Below are experts of layer 6 (counted from 0) of a mixture-of-experts language model. Rows are named router (the router's row for the expert) and show model dimensions 192-255. Each number is 200 + 40 x the weight over its row's rms, rounded and kept within 0 to 999.
After each expert's rows: "gets" lists some tokens that make up at least twice as much of what it gets as of all text. This comes from a sample of Wikipedia text that the model never trained on. Tokens count by the router's weight.

# expert 12
router,165,172,203,286,126,208,204,233,175,166,199,239,152,200,223,204,213,184,199,164,148,212,155,128,203,190,249,199,218,184,235,187,231,214,206,168,212,148,224,144,186,198,202,180,282,287,196,288,181,243,192,202,195,164,155,185,205,253,200,204,259,198,189,260
gets: " in", "7", "1", " as", " at", " of"

# expert 13
router,161,178,181,297,187,180,164,220,210,232,196,164,245,250,160,221,162,238,230,166,239,198,255,199,188,253,283,208,206,249,175,155,242,147,230,128,228,189,285,195,154,201,230,249,232,170,267,253,132,216,151,163,187,213,138,155,181,180,195,238,226,292,164,91
gets: "3", "4", " an", " or", " was", "'s"

# expert 4
router,188,207,159,201,222,232,280,221,126,221,163,225,201,219,189,147,178,215,184,142,197,183,276,140,214,240,203,158,218,242,204,211,164,230,158,233,221,186,247,159,197,204,170,148,180,244,210,144,223,134,100,198,245,210,127,240,132,179,203,149,216,236,180,204
gets: " and", "1", "2", " D", " He", " he"

# expert 15
router,197,195,204,172,206,195,164,201,226,210,226,223,190,141,170,261,129,223,158,212,134,202,224,203,261,271,244,256,210,185,236,178,225,208,215,138,279,207,217,74,191,166,221,204,162,212,192,100,156,254,215,209,206,149,157,170,230,161,238,172,238,119,175,156
gets: "1", " S", " the", " a", " A", "8"

# expert 3
router,183,223,176,219,201,129,189,139,197,171,153,156,185,200,298,234,263,260,225,189,180,150,213,160,233,211,176,227,231,142,210,206,153,168,211,135,176,253,215,233,215,214,202,250,197,267,207,190,217,120,146,256,178,155,235,262,247,154,314,187,282,264,186,189
gets: ",", ":", "3", " of", " which", " by"

# expert 9
router,176,91,205,169,255,185,179,248,188,259,212,208,155,195,181,212,198,244,186,181,191,181,194,215,199,254,306,229,254,199,269,173,196,122,134,174,168,156,166,171,178,200,169,201,253,279,214,167,179,237,247,197,182,207,242,145,229,160,198,220,240,128,189,108
gets: " a", ",", ")", " the", " |", "1"

# expert 1
router,226,116,182,167,200,184,211,193,265,177,204,203,266,247,222,160,157,234,167,246,148,152,193,164,175,243,227,214,193,112,200,229,140,173,229,193,176,291,170,176,220,205,245,287,173,229,216,183,145,235,287,215,237,169,192,174,163,174,156,244,178,171,152,143
gets: " the", "-", "4", "==", "'s", " his"

# expert 5
router,191,209,206,280,202,193,182,177,175,165,179,169,194,250,237,124,179,206,91,165,190,182,243,175,143,249,324,260,180,252,242,228,160,200,225,150,170,132,245,172,173,163,197,177,232,234,278,172,202,191,161,149,191,188,213,146,251,206,136,237,239,217,206,179
gets: " ", " to", " on", " by", ".\n\n", " from"

# expert 6
router,145,204,175,144,148,166,80,184,192,164,168,158,200,225,147,271,202,206,299,219,165,163,155,182,162,158,215,276,206,239,200,189,141,200,148,227,160,262,220,106,252,236,239,135,196,179,181,252,253,200,257,202,189,165,229,166,144,220,168,212,195,124,162,159
gets: " of", "9", "\n", "ing", " was", ")\n"

# expert 0
router,148,165,217,224,188,240,194,184,197,139,245,178,194,250,269,207,184,253,178,229,216,165,269,216,160,253,220,224,238,207,254,176,102,158,224,209,220,203,232,158,231,197,234,198,211,254,164,253,174,191,211,217,245,153,177,126,254,202,198,207,201,198,159,198
gets: " |\n", "5", " The", " b", " made", ".\n\n"

# expert 8
router,174,167,166,166,237,159,158,234,145,216,160,197,211,235,209,208,169,215,131,217,206,192,242,230,223,157,250,303,188,171,234,186,183,198,218,147,211,218,167,146,168,165,158,195,189,250,213,178,234,107,186,229,213,183,196,224,152,158,149,210,223,194,213,201
gets: ",", "6", "9", " L", ".", "L"

# expert 11
router,220,99,164,189,176,199,220,182,143,200,177,247,172,238,191,249,157,244,232,157,163,272,241,205,108,262,222,226,181,212,175,144,144,166,153,217,231,183,158,189,147,137,128,166,196,200,173,250,197,181,220,234,245,241,229,102,213,190,173,202,261,133,212,204
gets: " |", "\n", ")", " /", " is", " has"

# expert 10
router,181,192,174,173,238,185,192,170,206,218,228,231,220,238,169,201,170,184,207,171,157,169,225,185,157,258,206,229,218,250,216,174,189,189,209,168,183,156,207,171,165,137,175,183,213,282,193,189,239,233,219,137,149,181,180,189,165,159,186,185,221,245,201,139
gets: "0", "|", "5", " New", "m", " United"

# expert 14
router,246,107,223,241,200,262,219,237,199,237,196,202,204,222,226,244,260,170,211,229,204,203,234,103,232,223,196,256,258,194,201,219,165,159,242,179,207,225,248,191,115,198,200,210,234,159,243,177,250,142,65,206,245,176,228,202,239,116,284,229,289,172,215,143
gets: "0", ".", "i", " with", "s", "8"

# expert 7
router,287,142,159,222,267,229,148,214,145,194,181,237,237,204,196,228,180,281,204,222,211,167,211,206,189,258,281,222,227,199,172,211,182,188,241,222,248,154,178,170,253,234,178,215,169,216,238,226,189,184,204,215,223,163,159,218,260,150,174,248,185,213,208,155
gets: " (", ".", "\n\n", " N", ".\n\n", " d"

# expert 2
router,190,115,186,199,238,157,150,251,187,175,180,229,164,215,199,180,175,211,185,257,220,174,202,172,218,219,160,270,202,231,212,197,170,219,151,213,278,207,248,110,146,232,209,194,232,255,177,248,223,202,175,194,230,217,188,136,162,167,184,147,172,171,207,212
gets: " ", " R", "on", " B", " |\n", " s"